From a checkpoint of a small mixture-of-experts model trained on Wikipedia: 4 picks a token, 15152 steps.
Below are experts of layer 3 (counted from 0) of a mixture-of-experts language model. Rows are named router (the router's row for the expert), gate (a neuron's input weights, with its number), up (a neuron's input weights, with its number) and show model dimensions 0-79. Each number is 128 + 32 x the weight over its row's rms, rounded and kept within 0 to 255. Numbers have three digits each.
After each expert's rows: a language model's description of what the expert responds to. This comes from a sample of Wikipedia text that the model never trained on.

# expert 50
router:115170107114083177088113182173187113128105122123174154153169054147138084148156081135099062172112130061092182159148094124160137128116085172160146130118127209154107119162182148098154101102153119064188128127142123156197141116099129129140090099
gate0:139115167125103078117145116093115136146112069100153168108150112146140082132149095142083140096147102148124132124106156117166080093147097168127151080140105112101103137110171140159110149183169192186167164119141083161114097183105117075136087117
up0:106107129179091110115123152107153176122112138086158191102084117118165119170149137114127095140139096082068151155116148166136110102192141160117083079132120115163169139123114117131151192138119163105096125199121082134155170131125089184100192161
gate1:091133139176135122120121183050145135155094226067165096102101152135115103137110104074054113121109116102141099158140144100139152104073149172187144073159147165094107168142177111175151098120114144153105130152095067138154173122153169073136140125
up1:105083102197130193096155126132141141106189177152189086120141121106081120133125170118148154063136114101083163108157149069110148150119176181128033207176119179093138100125141093149128165106131173089171161150170147108116172177145083109109119170
gate2:103149106112207148087145055104156131120131144115177123155105091084121129126108110129087126152119128090155114144112130148146130051100099199145116096144111102162171198111115081119096184139164066149126148104100132118130135101139195159094123149
up2:108176107140108186121139106158100176119174128131105139154061141114158097137116088158174180123087188132125070135097160057127170150044056140141129067161048130129163149137087066107096115090126080120173147153105098126155173094095129122154103150
gate3:063143134126121137111148067135110120114135146104157111113131162174150158111150104116140143116122150147142096120155212089104107140060108198134117154070121135102134101151172123117163169113189146092143093138143132148187109207100183110130067119
up3:122093133125126104121109182151120110100201105103167090149113125138165123151106128125104159152193089077141124182139150178083188153131083170136100129147132147140055155126156185130099111124153119115187131150143097116166099118129199094164126141
It responds to: Abstract noun suffixes. Noun suffixes and topical nouns after prepositions, especially health, science and society terms, e.g. -ization, -ation, health, behavior, memory, treatment.

# expert 37
router:152122127152085112129106142145137142132116092071144133070176092117141179094117147127140072083133121143150195096073132124212107150153090158110133110064184171134115091182124174131142114112128073158132162149108107181157108120122111103175104144
gate0:163142165171150116138174118165144120133143149073162186144097162179136140072201126109112198145147132081109149085135139090127068174172133121120132112166134139117124124210089137126150067163164203136118119104102180229095119114151169061070151091
up0:052141105142141112167095111112130121132130118053137166094114114117134119132110164101180128135170136111181085071174168142125128137111179081145127107152161133152098178135136155157185134153151172138132107102114150126120080088118119123115113129
gate1:058130126149082113134148047135140111153137147086109090147062203241074090140124120157165090117132116123104097107130103141109121179143137104171106109113108130123170122108111126056135148166065097091130156141065153153140178137111171066161102139
up1:103101134108141114148138139155141143113091181121148138197162191067155106134183138117100092101124204123117100140114104096081079120107118002038138133100103076144209162106191143109099100159119140098161175102159078137130151098174139067189109124
gate2:081175145081153103138104123098187130145109121085129151170092159140149140107149153155095110142180101152101185121138132173125138087141110140099140196107120140081117150123111154113112074100139067106174098141173134145052118100130110113139193115
up2:121151113134163059109149124105118109112137124169114139145160137136168129209175146111079168123114095179125093074065164091108186116117145132161092186114166101145108130107097109154184097136083185194114098131124117103104122127109102205116095146
gate3:126141164035107162090149148070082179108167172122055108104158152059141172129090147144115155093188111141119155108111137068176126127175116106170192116153142147112164149052130104108159194099143057138163122105154133110156114119090087159112165064
up3:138131080165164154143103165150113095073152132110165131068140155117070109142127108132090147084090157159128108139151114120138089080105133129161116098132062139127155105160101108109170123101131188129134079110090095079075093140123115071171138126
It responds to: Event and process nouns. Nouns for events, stages or actions right after "the", usually followed by "of", such as fall, course, entrance, death, arrival.

# expert 54
router:185111132128169152103097112107063113109112133115106135192165178121133160174193092138197158158180076150097144122117124161087156139125145072153163167127139116068098146127166147149148111100143084159099176154107115119105172191115149089086180153
gate0:133137174150158134228120124124085142119151126152059141136097116105180114106134129167188106102136141113130086132107139113097100148109135062109098172153168189168099178159122184138126148183129139136109140105124078119147126108133054093137112191
up0:153136169151049075126108110172104159140126192136164163102169120149116149091119157107104067155151123125079193138090123199111117149137092120143124138106186157089127115162106089164079129107150116151120145082177186134120105111133140174163084107
gate1:128154093126103153178110070079121089108121104183141111103205143104130171131145107135085073195130127124135119087173131144113131097153094119130088136021140135147130133129124158140131128149101193136108146107069113211103109096136109152135084095
up1:093081092180228145119151122167146101178127134216118151121133108160081161113181149123123106116061119143112126153066120179124148134169144175089075143111102148114153161115122100134143097121094058115101142138065164144131140085151188126125089102
gate2:130129075163174139141142101133172132144161134152114128194147157177087100140113181113189142175135140181128129120117080128166102106139114118079100145177127106160121074103063129101068118147153082166106131086147140102154119163126128090133184140
up2:126104062082096129134106180132121157145119125124122141151177120111119106105149077166112178131119132105089170098124139129125127143126181162106141107090164216144113088068170181128127150108125132165118125171149120153095162063063136148099122173
gate3:104144085157103096101083151088098186167065148115142104135165205157114162086164158104120088092122118126109082155094108116132123139096192158177083129168136154159124108137098132092137109102121133151107118158206102159097190113123158100118135170
up3:089093109168130111121124164097140123154151155100074119150075087109170135113149124184186166113129136052125137110121124100104133040127152046147121107155165125086142124142134189098042083141140126133131113140136078081102148121125062105135103075
It responds to: Line breaks, speech verbs. Line breaks after headings or list items and before new paragraphs, plus reporting verbs such as stated that, announced that.

# expert 55
router:137117122160083092075084126143133125106127111121148139141082166099118111075106093054109103122158193174187105118151156124108113137130161177129162141070133134153090116056192187141112127128092121119104102167112125123093162130102114171080153119
gate0:180098122143098114112166074120115148159158063137172101161147119142094233097097133099179112097116139119176065182101135081205147099136148088162115145127134139127124143103116155164135157181138074138135178154159111106131134116124134108099171097
up0:109124132132120127146156140126180100113088169114123108132130115139186125160145124082150145145056112190178146148153093185120115167160147116093098169084121123109165144161098125104111102142103151134137139168125126199210110168155153109144158127
gate1:098037155183071161132148119145148092082207140090129124145114080118140163094127087097173130171061141145112126183119145134143135085143094086149129079173116133179151143162104137092096107123122198177137122104158098137151103080098083117114079095
up1:109128026090167134100205142077156130126153102139118110086092091175136129125144156111184103070093159119102128105130164165112190095148163161099141172140120111124096145094167084127102105112132182135085124097141097089098164107104133166147113116
gate2:058123095069114106157129123216162092167082183146142111084123152055179094158096080098124147152150202169126132161192137178099138123191123085143116111116120096152150110142107188135155141097134151099074142054099156162122103185093146181180124133
up2:143140209176125142110097160101097127185111153153138112124108144160122098125171105167132067120170116119163107142179152092121099099116076112132060107158156145105112127099156108115119125119138091101094140134151142086157104147147152171130115197
gate3:100147100134164157113167125117179172137140170113117108110111174170138145114121137146106132157122094108066145178175133156101116165156085169090117175129109178113187174139147177086160128100124111117116122112137183152092115115125131117145102144
up3:125101148111144183127160127156152113108106114155127130163088111128103127163086125056103094088140100136106115121114138095160144090110109139201158133083074146067155091105161133178145125107074171163125117136116130146156148150110079189095137139
It responds to: Proper-name initial letters. First capital piece of names after by, of or the, often in fiction, wrestling and anime summaries, such as Sh-uuki, Rom-antica, Operation.

# expert 7
router:150136134090129057119183073181194118090158086150156136114105141101143140038168106133153202211103125124133171152164109183075169133097118155104143172102151102108124125078154169150154142162101158190112151069143163154163137117142112123099137141
gate0:112144152092170102064101141164113099111180112134094130127189145104130125167152076141145135161094096131120086127153124163095075132142081119113177118167155142086109091141088125040099163177132151117157119140106122085173139136133156173130142101
up0:113173106093092115187065077117194179126134067143105099075178097138094185171091104144116108093126115134101129121140114093144139089162103139099096112030150162193088083150065133135083094088119158166130130163123114105144146189143133152141164089
gate1:119060123080141111095154069157107129067106136114143162058166146205135160127124124107165113153121159131137178106153159161109146182141155165130080161191144102160108140142179196148102152112118147178100119085107141102117080143128149162108133088
up1:114140131116103119116142131102169185052115134125171119134156117166062106093118130180143088149124140108072118146124125137123090132153151058112171166118125135193171108157149169099135155152098164177113106142126086134092085037118093138130178062
gate2:050164116153076160124152196126088146153134157196154083129106183156154080085112124143197111136144129120168117171117140139083151128077147144088141118144132217112164118143148153118161138152177161148109158124078090156095082136105169119083128098
up2:124162120106139107086109170120180182157118110066089133200135147121120091096151214169082173106148139148136147125071111105126154106140165123091098131122117084115120138096132150196063106071067145165170142135129153109168149133095104169128165085
gate3:135165115180104154141116095130096145134136185134127121109132135088121181123165190161056104144167132135131174135124085126180110082169076099174114089117141136143148108196095129143147138152207170118124178158126124142106117115117141171189144087
up3:145135165072104124126105110135120141107127127154171151143138110132103165128126106138143106149162119099155200120107147093124156160126151088144076126142104112104122168126110161119128139111124105160131104084164130116158162103139167154126135136
It responds to: Hispanic and foreign surnames. Inner pieces of personal names, mostly Spanish, Portuguese and other non-English ones, with accents, such as García Cerv-ant-es, Jes-ú-s, Fu-oc-o.

# expert 27
router:151111166088098032093142116135173129171137089100105185126128098105190131065125123122133179201139164142143089158146131189081180131085133165108134182114149129094164152100155210102164164180092157114084099125128183129145130182129149143095175161
gate0:166142147117121177069097080162082144124159125147086101192135163197138134146042093144176110148098149124105097155153124140100082149156130095156119128121164147099171125107074152112107131165086163167096198144110161108150138136103162067135143146
up0:080141108168157171146180057152104181188163150186055121176097107163116140074134099107139135151087166135123081113180143104126093088149123161107215136168179173151138115102141149150112118142130146119113116110097124051132149176092113106125097132
gate1:141085169129084164145092101157081115216126105101121085195140123139067088072141128057119142139171146129142100142120100176188126116138141132156148131146117107113088154119129110129100159171090081152151154118116129108089082128164138110108183153
up1:086162185106116150153138071142154100103127177137088069177171117108129093111159102098088121123173157157060127167223142105133159149105120156134088087146068078127171079104047163114136133094100094134063112139121111153101159129107107176141069104
gate2:101186113154067177148075160104110090086113159165145151158138115147140119106104074116067188138148159078086075164129118161207139163122185145119103076152163124110155160140153108066172118111175162071076152198202158098196088163141196141151104156
up2:082153125154136172091121112168184104112194095113170082130117134114145106115159173141126105108098127124128124064117125131096094136132155102128161126141104102168081134176137159081096151093187082137075108110173157165097092135068140086087124141
gate3:095100180154154164181131134125127154089130117082120101088134183129102132098115117136133119117156146065100082153095182121086122142117080195127092154164133167049170080163133163113078064099124093127113132149066162186164163131085094171111135183
up3:094109137106165096148099109175119134068136101119158125139113076094170058130081122073145164098136134156140150035103057141181143107134117110153159079141156116147113123121132104106139120142093095101122124102114136115135148122115131086132221111
It responds to: Surname initial pieces. The first capital letter or piece of a Western surname right after a first name, e.g. Scott D-ixon, Mc, Fitz, Garc.

# expert 49
router:095109170125098122073085149172169133160100127124154149171140094109143153166107075100179091153081164135061089107159164142141102168149098172107121123159086175131101145146109096164137112178086096162188155113097087124241089148096117163153143102
gate0:122173129124061092131144144104155144138162137128102137108155080144140138124129080178147150102102112130135116130101155091087133113142128088091121163109122161150152068130123116120109129110147093133153174179180121148134123137107083170131098168
up0:141067058138151147088156109102149128146178113102073127127143098113162081069169083142126143085158134135106150108140110129054196133146113129089155093116085121108125164103121152104083141197140106130156091089137102181106160095176099096148116169
gate1:104086113060175133131117118219156140119140165056147168084095118120115108178123120084175159218139123124053197132103152097107087122139132125095081125100103162112124096160152151094089104115159150098104128122077121134136090073116138106154139134
up1:144143139161094161103115151108109121145115129116096160120110082148123061142167192143121120105177143109133112109165117163082124159103140142096157143114124106152089095122136119157178142110093115142075150196101108135077119173127153139124146130
gate2:145116089106055089099074191144137138115091163096116120121146191177122182174184075039132144096084089123075205120112173105143127155133069147134152203123154097113123145158114095076149112128099094147129094139114123115174170152115140081084129130
up2:129201085161088154162131111071159145099068153105162140157108182111070071129112190125176137119170094098088142137143141152118163109159085091150182117192135196142145151104156090032156154136107088155132134115126124142147109142138154139119154175
gate3:124130148191144128111133167126139084146122106113120118133137155133151122123181124161121148122120141159137133098168047048155121170087109163177079134154104168176167138116093133116133162153163133157166132098121138061098116176102103110117110122
up3:102105121069107185124110175150109147124214066172074162147093140084136081069128131114118100121166136138112154098092108187138094147072158072123101141143171093155127100120120134103141102101143100167076105176194147176114122139154136083144141080
It responds to: Place-type nouns. Nouns naming kinds of settlements and facilities in place descriptions after "is a", such as village, parish, community, resort, station.

# expert 40
router:084092130149128150115119140110184114135149185115134124118105111100087103099117133179121169173070090104140072108145097064083125118115109180141150124208169195157144138145123070133054109119112067167164163187149102132104107176140130176108134155
gate0:171095118092146159101144112186125203102156150124163216170083129093167156112157099139185059147097117165128104123083137147151140128190121116157144118134110101162080161116101139145108148091114130088123113087146121136152101099126156142139161128
up0:127145139157140159147098110070129124110141159117117141098198071127133124054176156119166115148151098125127101101135157179088146099164121142159128117156089190081118142107111142129123123090150122148132117144117161136130098175114143143189157170
gate1:153100119095066100117175104124125126090080107075055130131127040172105140097116127083127125106099108150072109096126175082191107140102158143110115198203145136169115105160159151114140155084099116098151177168154129146167122075172091119204095119
up1:110169117140110143112077149085110130032143201109113125119130130070119062149169107129100094129168137131086134073099107170107161143169039185130171134090097135129091156093144106128114179124144134139097127095095098114156126167158189145136144118
gate2:065107160128125132146095101117099150147121091090153126171131091126138167175115158161133152082149123094134079126126103140110155132139117177107140139139132121069095154132146121069097130152138166123165079119125134086179132127135103148110138105
up2:174135148144129097155124106153115129115182156109169092100072113070138169117082096163182138145100147107135149182128103110090145186159102062124149124152136090109086130148141123151153121179161042126136085081122117084074218103085061156082157128
gate3:102140135123155120120084152202119177077145153123119082167108123128116191136104070087126128140134180144145128159065140104151154106174173165171158130166150111146146190115128172144121158126205143130078166106115157125115165096122106111140079111
up3:095153127139155135109146131168149163177087097129156096113104102079112107125106096137080139139144159147120106162076108138140166144135115158140136148116104105097160163103114155133161111154116155109126130090116142077181114180178142144172085151
It responds to: Institution name endings. Final words of organization, school, festival or publication names, such as University of, Museum, Institute, Film Festival, Awards.

# expert 59
router:147055108132117099119076130186109090128155064104159106120156156146143126173127174088137127138097120140122108074096140059161075139184181122073075140086151124164145100184134126112126031105150058135103145141081084098145153142035141115100162159
gate0:169175134120092134155098133160111095117119140185122119137151132173133160177185150114102124138108149108162113113103128129123137084071105173118178184142125121158155194110138156140042082087076148071108129141131124147135162145128116134177132115
up0:071153111136151147157117115132099139162150105122128151097134120111167158145166143144102153153149123154117145089079154124123122152112138150191138143081081136124130134142140120120159118161106109132113114129139144170095055118107155207126092113
gate1:167184116126078139047157119143143099167092124101127152152149137122105086140029090163150123097129124137140172079137127112089088132144172092169198153034107147074140131169124110123106153121137151173111151092144169120130135131110137115096105147
up1:150153114073118184134115142086140107031121119125073162123114169108095093076116133095151135110102120114174112178103139118168096172100069131115107085093136159109109089159149177080145124165122131200164099140071099134136100147147137114093090167
gate2:125092089128092111116083091131126142123160095118136155097135119107099164144066071111115127116227123097120108093168175127152115148149121086086192134110113082191124153093099130078134135126159132114141127116157125132135141132166129123126130140
up2:102112106103139161160159163143097148167133104125120110101092142148052110145120096154098150142226088115121110124178152090169102172196147122074120169105117081108141161127142167134127125150178093104130144126129114130067119175142126195106119104
gate3:155104113138166099145159160134141166125132092142104185088122140063122148128096125082127148200080156075143174089092198134153159138099147154104071162135109173126110185195163048134134170163079141094101188140134206109106108047121142151198082085
up3:142114070096165150107131128171130103107124144126137162126097146154153148111149080171132107118136114088122160143148143166121073071111162176098151161075085131120143149062121132142075116091135170110149118118193101142112100116156098144098196107
It responds to: The before object nouns. Determiners the, this, these in the middle of sentences, mostly after verbs or prepositions, as in amended the, of the, between these.

# expert 6
router:095180144172201100131120151153122105123126186157050145127163178104087132104152177146139157146090099104075075113181120078110096128185130170103083083186148120153144120142117118142100075082160096157092123153108164117158149055150120182123114111
gate0:134122113091164137153098130151037130065177201106185149106110145073105086100111093121183144144175161146155169078153140137074160114115077095075127139126141138169102124160057113159155121122106130128156148150107153116169117139131122116137136155
up0:094168096132142157116043127172117130113141146126125141073089112155127088090152169172079110160101129175128140125100177142080129146167087199065147122088175094087226128121166106052154154060089112116190109094064134157122081099121133183120114180
gate1:104166183168056113121182139111122062152082136200085147095171127109158162082127176109171108121144097103149127156137111106064142102163118112178089098163145149108172123147131108095109131063150100144161179136081099077199103156119140103124083205
up1:110145084198103141075127154174137159124106090163118127091110182163163138143167101132150130200140057142103218175143109088132169133087139127133149129140114163137071144114094144165149111141100082122106105116107149124193160104175057137102141099
gate2:094076178111170108143154098107108120149150182162104129078089135131063193149120102106163079111141161160087159128109123096150155118129069140124137155159127107131091176089181107072083086088148091131105098097110103148137113132118157127105084155
up2:121074074162115155165128137128073079156129152209060121176140139105155133072143123116160167115191096017127160168083176129130136161101114157143074135108083114073086063192091085141177112153108102088138168113150140097121081117124092178074135142
gate3:162117161148073122118121196168129179155119104088163136136121140103124111168126098195100153157164131128122165149140133109162128185161092129096059170185099145137109107105125146107131122103169115070139164162087079129130138090155134092065135166
up3:141118143187074143111094157093160160150153187094134169157066138138114068158124130116188112129100139190106111158080108186144150124127132110171135085073120116201128207091169125121125118094144118125143093155138096161158134129078121161160084079
It responds to: Affiliation prepositions. Prepositions linking a person to a team, employer or school in biographies, such as played for the, with the, University of.

# expert 33
router:106128154166167139096121162103128127155097123102113094097079100091081166138152117131174088131100098142149139144081157127111104117174065102122120127136133144181129172148066128115088102134087123190090143183093084161071127160158100131148120102
gate0:144147139133161123141081116127084137132128117145191101053156111089139149124078193138139140203091142187099131123191143122090130105078150169143154144083158169139081138093111161126086126126138164140101102085059146126130114192133105144095116121
up0:089148125079107153065147117145106140180155122162086156058105107140114115060093136185152120144146114169104149154186088104114128091098120158130097164126147150118113130099138115152129114155107089142118117143116109134148181149111116107056176119
gate1:077094132116076108123142164139142163123122136107070141192115101095091105119099146167165181145095134101154151136137120135114090074137116111102155106126122093148108163164140156144128102136114138117158154129059072171167103090095143122169102084
up1:099092127108126133131072102147156109068151123118098181087137174050169145167130187064135135154109127097176094159164120092087099071078118103101116171144135199113191132111123123133096073157091086154104108087134127115144123115143150170149174112
gate2:137162162148104165119120231113093071122158135124105191103171150115169145090143138135126139113122087175224129145050109126104081162148125102072127169125146158084147209159091145118119124176116162171194101138102146073140134136154158199033138100
up2:135157141099100062076139117122108122148050128206155091107093161128085121143198143086130085172160163085127180117070082168160152126123123174127178162081134161093194104182087115122140172101117123122073165107066127142100092088175159128118207151
gate3:173123177102158122090214092105092113116107106096153139161153166115148095131143179133108136161181095176138154146197164052172162102135121174166146128165151133177107104116160077112086098191127140134172088156109100127079119162114125160066097128
up3:108126134133104158119140086158137123142100120095058192163092135155144091143187116072157149113133104093123140156175150132077162127109140127117166104090133133132126152096113149147086156085091128150133119126101070144164056163081096137144062158
It responds to: Competition and league names. Nouns naming sports competitions or bodies after "the World" or "the", such as Series, Championship, Cup, League, Open, tournament.

# expert 24
router:119158111133161203118113144080081142139136065196150098135156158154134171152132137122109092118128087125163158123149121079065117111161163093158165076157119096139113120178091106089174184133127129114161103104102084182058084078125160125097083122
gate0:102125097158111131081122154074177111138132105131095116138136126117101135095135136094118129132116141131113130110143110105105169182126173164106097117134180104096148123137102121168136161132188115108108134164142118198101147093144102161090132140
up0:148113133071144144123104112163144140133077109148130153185122159151105120083138084171142099154107118084154100157114106122205134153189152145121140127158153119116123155136107128175107162094160185106137152121135090161141101116114146169074131096
gate1:128164111102130164137093126158117178125116106198064155101123070169109099108138195101074166152193092098075164162126107154179111091165093187143147101182117182197133099183157137077148159144083092136120032155156120091128116114090050129135149191
up1:119130109129195071170076108121147162148132148187107168121095109100151123057156199144144091109077104115148112139095174105092109072136131147104136111149189203119166100117118123069058138145055168152071045155134166133161095108070087184121118137
gate2:140158129131115123149090132142123148138179107141074105101156127146125057081149133104112155199155142149095056124137135153106143121155150154179131120161167103110157118155090121117146134102114137122139161121114060116174154100138106116135191139
up2:104102119235140119134143099127152128172117126072155166143076069078182100142119129157168147131140160101131078149090133124100130113098159160130178166129123123111122088103120143147090150192132143123179152173153140124130116167100140182078134173
gate3:154076108139091117166093153086164135133080159142091141086144156089131126120158065161176164134130150135119118067149125184161112154115111112126092179147166069098166167150111117173087134113138159157154127124105149109097150113148081151133174113
up3:093108163124070128110123153147149105103066124163137172139063166096071154113101105192163112060110130121141194116081136089149174155145132145089067139143145160181136098104101141132067131098058109150150110177215172114077141124120134080160126149
It responds to: Wiki structure markup. Section heading markers, line breaks and table header cells in Wikipedia layout, such as ==See also==, | Party, Personal information.

# expert 36
router:075191102125134161170092111156105098095171125117154188140141138127144108149182157103153133149108095129115107078139151077093141155105088120120142134175087136067102142105142083136158160115168051126119169105102111129156090113145131106102162125
gate0:158136132112115145134085182110093059142105146080126120085122156155086107094152146177147143201064103083091139140157140182127154095132191089144106165149120164153108111114188159129171176076065187167084113131176157114076110133160085072090079135
up0:146165135097126163092128164123122139150168155126137092112127143135114122063155089156126143121121095107119160123119099009121125129143089152126127170135153096099090121099158067141094127067126159114171101087137141098141076118152085066170119110
gate1:161114197124080114135114175149123153102094120156085077095158096146121126218075109091134100141127126145136105135091150133164075159159075075133097091158172166127124128144098160125149081116127161148138118143126118095116126133173100110111115141
up1:100155130122170147106099182135189137140148124097105101147091123157162191097161188075111121123120128106135184127088184135159140154122183108116148122116126114183167084116106129144153128149154110078145176128163108165104124090112142173186150113
gate2:171142125133139145164101098125078161182138093142121119107072090158074079106161159116191130101113147118107082168132124135143083141137166054166100135139132111158202126065118129075115118132127141139145128097140195125130172139116144155094142093
up2:110104133163127137072158134116122120099079150066123101165148100088157134124148102088110115151181098108158156149057137118096150189133139153073092142096118135107184119106151158171135101158147128182114123095127130140126149092203136149090110140
gate3:183166146075057190119110136133143101050160095130132107149095133131048061195162098170107159122133102118143115178103119085141153158096171144195132123067140141132151148156108138150175134128115169154181166181066130123080141114119134123124107113
up3:141153153160129154174172164109140077177118097115188078108143130129094202068078219127165113114129142118106152095143111114162103163139138085141106124169139112120141130080140105119121165040152134143099094116090124071120129101108070158199146137
It responds to: Sentence-ending periods. Full stops closing sentences, often fused with the word end, such as s., ed., )., ".

# expert 56
router:108145122101139151162121156073097170100134128180129060171111130142140145163109063169116060120125104133085146129200097084138105153117154095157108148092094092086130116104095159096084143159122074069140129131085101145099109144134158137046125140
gate0:153113132143131153110083137108105084138121161096156179079060113158158113146117136127134079146135154192155176180183082150079113167141132162155151095144113130129130209137168123149149131114147105155126131139114141151153174159118051113176099117
up0:132141141109119116114130137123115122138097161124124127119132119106132121110156174158201102098187161142135125131129073151143184166116170137098080089137075103096131170167132138158115157135154126100143065149128120156129142142119104119146175172
gate1:098195136157102126151178118102096107185158089134082178118205102136128098104118186147138150141137086140078097118122118185090168115169139079154163177138086102124147132108088163162085123048089170075126190140123120105127140080102084173133054019
up1:071185124118106064186149120090158103152083131125108144043158142085107164118138113137169085103128164202118160091124151142093097148066105132166097094116134115033119108139156148134085135161101136175142159141133121142155143096137071164148105110
gate2:169180057130186126098115146161165121079099140112148131113124120116083139126057111096167232151120211148075082084166125139080117140124067154146154112156153111142145134090067104136101089097064077069169151093151149139138118082140090153102115083
up2:157158107132149126132138121125121142159099135171129061162110108108094174158178118084100123121172187125086154130176145126146086177126141087115126162106112089132156174140163141092192158107103140197128126095103100177145111173189142108149187113
gate3:097112077137125124139109086140129111131147139095127131138123069124148097068110181155126122151162165147176086142117116040155175111158155117070076090180163121145179112143067136167131109161059167174145118135143137184108137069091143166146141127
up3:211153169097119067115118080229168120120182148089124147086146112129087125148113121130159154145149056184158125177086155117159170066144125104142147077127105102154178143070148051099108105037094064138180124174124154098157146148156120172100131136
It responds to: Article title openings. Paragraph breaks and first tokens after = Title = headings, starting article lead sentences, e.g. The 2015 ..., Species of, List of.

# expert 58
router:119133130152044148115143160138186109135097116114112144120168107119163125134126106101191075171104131153147148150108137148184159136131089137123145156138206225110146113160140203149194115122166153128173136119113078111168111167117119100178089122
gate0:151094107131154205108108097106179089140081131161144122166125121166145123149126139076149144127147159172152113108136134165186109117164141082124054085174159099127154132174138135119137120136117207114117174100085097139165167081139135080081096124
up0:124157072145083144147158123150160141114080111153111162104109079106173043113152102138162141102103106131094162153141103156135037188113147177158109129110135121108141097158147128112118091091124151170143116114190139107084129112126149169128147112
gate1:115121043107159073135192119100092133154217122150083079130083115096145181123154137078083126135149133154201131158133127142110045101097216127087133160123135159143091144111133130053127111153117113117088111154114151115107107151088121169152107129
up1:108137173109136116074143114084138172098150103163108100127123108121159081105124047165136083085111161058109129096172166141086119173096130156137162106094143103107104078129203153153077150102152170129159144231113160088177156129133081133171142233
gate2:145119167103177145151105123141181144219147203110161096082108136131124113168151187122133102084181112095134161116112113107143063115155108122113136155190140141083138200122159170159172144139113117127132083070153084145155131086162106183137119158
up2:156104174153153068111133197106106171162140167131181124108093093137096134145164142129141086157144147137133135082133059089150127154117095147154136158092070111132170144155075076139115109079114117174094155124113137158138132106150116173124132086
gate3:096135127185213136128114133156139120114160089133177158093139134171083121146105072166097085119142081103178144175095134140158111091093107077172130137194149157171161102113134114118083092136134193109092067172101117108136088147128115147157114128
up3:178105122098147161133146152051113147166109127118129102136123139098168132168184165144096133121184057096128136119170127108124143122172135168148113173153100132140170115130108133101137081160101091179161130151119126151130130146181090115146140136
It responds to: Abstract and collective nouns. Head nouns, often ending in -ation or plural -s, after the or possessives, such as government, relationship, forces, system, society.

# expert 31
router:074126097176178134123100120133137089192118173098066144166094117120093085142124112157069169119113091114071161188120132089145137109169088162162134067101163083173178159114162173192125131103101142102119101146107122120107174092105117116145150140
gate0:090076115099092121169123157122166132141150140133159186116120120133158111016107146147129124107167100127103116178117114215182119108138118093109133099126112169097171142112091176114146162095092181192192094138146191144142143110146085130070200192
up0:129142171090104133104156142107145114148120166149120135116094128125090108159189183147162177100099212107093174128078109105065095058123147142094098117140144141174200088122135113179182104083082207145098120169120107126121145119133115104121100131
gate1:116180195153104169103114167155089107106111101176100150157155113106132169141067167133125134104192140180135120124162114166119135114106131089154137142120170115117139133129134124182127130103080135119135143115118089151121098143137137162120101105
up1:127152128144105187109049072128112086132137089130104093141140129163137100103090129123086131217180164129124095133201210129192152131131115148135146167122175137150108172133123141171161082121145117129106134170135092103168156093169110143125144094
gate2:197178104146134134176137095132146122112106157152163149078113132100119151137213090153106119123158109081047104085097160106178177190154080117094150161162144112135119142181119133094141057170133117113104154157135095179111163160096149122191058101
up2:187163090174141122180132101111160094158149147105104158109113108101108129145141079173125089090166159101092174144136114170133115106091177141110161068146109115109130137156097159138148067115131157171120134145132100161161137156125113130090102102
gate3:099133160125138168142100102127113092171129072153145127036145137185188135149130131108156079121167162099120148116059084130162072079140147076142146113123110104098133132105145092139070114109126111158146118116141126098166114112117201122128147114
up3:082137128173141154082115099184129170062116149083123090121092149117164065114131140087098118117125110101151152182124136112136127115137127127089163150122075135091134097114130137098125145129111198179055109154144105124184119116128081138167160125
It responds to: Football club results. Scores, club-name pieces and stats in association football match results, transfer lists and career tables, such as PSV 3–1, Covent-ry City.

# expert 53
router:143133078104115158097170113134166168108186147160161136076035100118127065157094190151098190103150147102158157078189127160129121074126094179112108139111103111099121112069136111199134119098092108111184096182137127195110138122110157163107099157
gate0:135131150085047079077137151119142125067195145117182144115150139132095143183196079085154070094146085166118135143085167102130118132131116153148171156112117126176140180108070159147127156161123186121128162072085103144119157227111083093134058186
up0:103155171115132115105091120163115100107046098109134094125130125148161091122090118128109176133183111087105114124137169129134116131179122096130154091146112098140106149170143140140143142119141116139148180172158120106121118102147204094167114127
gate1:099131211094095171093157109092090139135119105144136151150172137137141142095137179117095141166149173137115117159130147113184054141112174074153189117160140122162070136136138140152142167132136153108153148206090158140131063098146115131070167078
up1:211118083174139104150117139205125120086137164140111163108080151089164078096107111086104148067117147154109147190097119130185130102125121147207131112139161153142161146141134171080128102136188161083119107081201145143114110152196176148102127143
gate2:131172167098164170152097126134119097209039109113170123085107077138110135111108172091180107161122093129109091138125151167108100091112158115145147184131087085065096108136123149153069070175100111141107169106213165153135087129106099075175152151
up2:109131212162094160149117139151180144130134119091108117115130100149143136140154160102110113159145129127128121143069174135086146095136137104154073165057124109112140119178119108124071113113145139139094130102092066128085145083125118148190098120
gate3:150146165166122163142176067144114084143136122110109130113161084116096115191139094130139089143096162142135121117130140138096090155153139096122155125120083125104151136132173067133148176111129202141109124118136192119119090129147132160155107139
up3:184080137178133124110111121199101126147169108114134147164178122096108172145157066114133166141116125176089057050096129177169085167108164134132128121116100123073159155108196138106132069100103156115128081074141123101114090059111163107130050150
It responds to: Germanic consonant word pieces. Single consonants and short pieces inside German, Scandinavian and other foreign names and words, like haus, -d- in Generalmusikdirektor, -f-.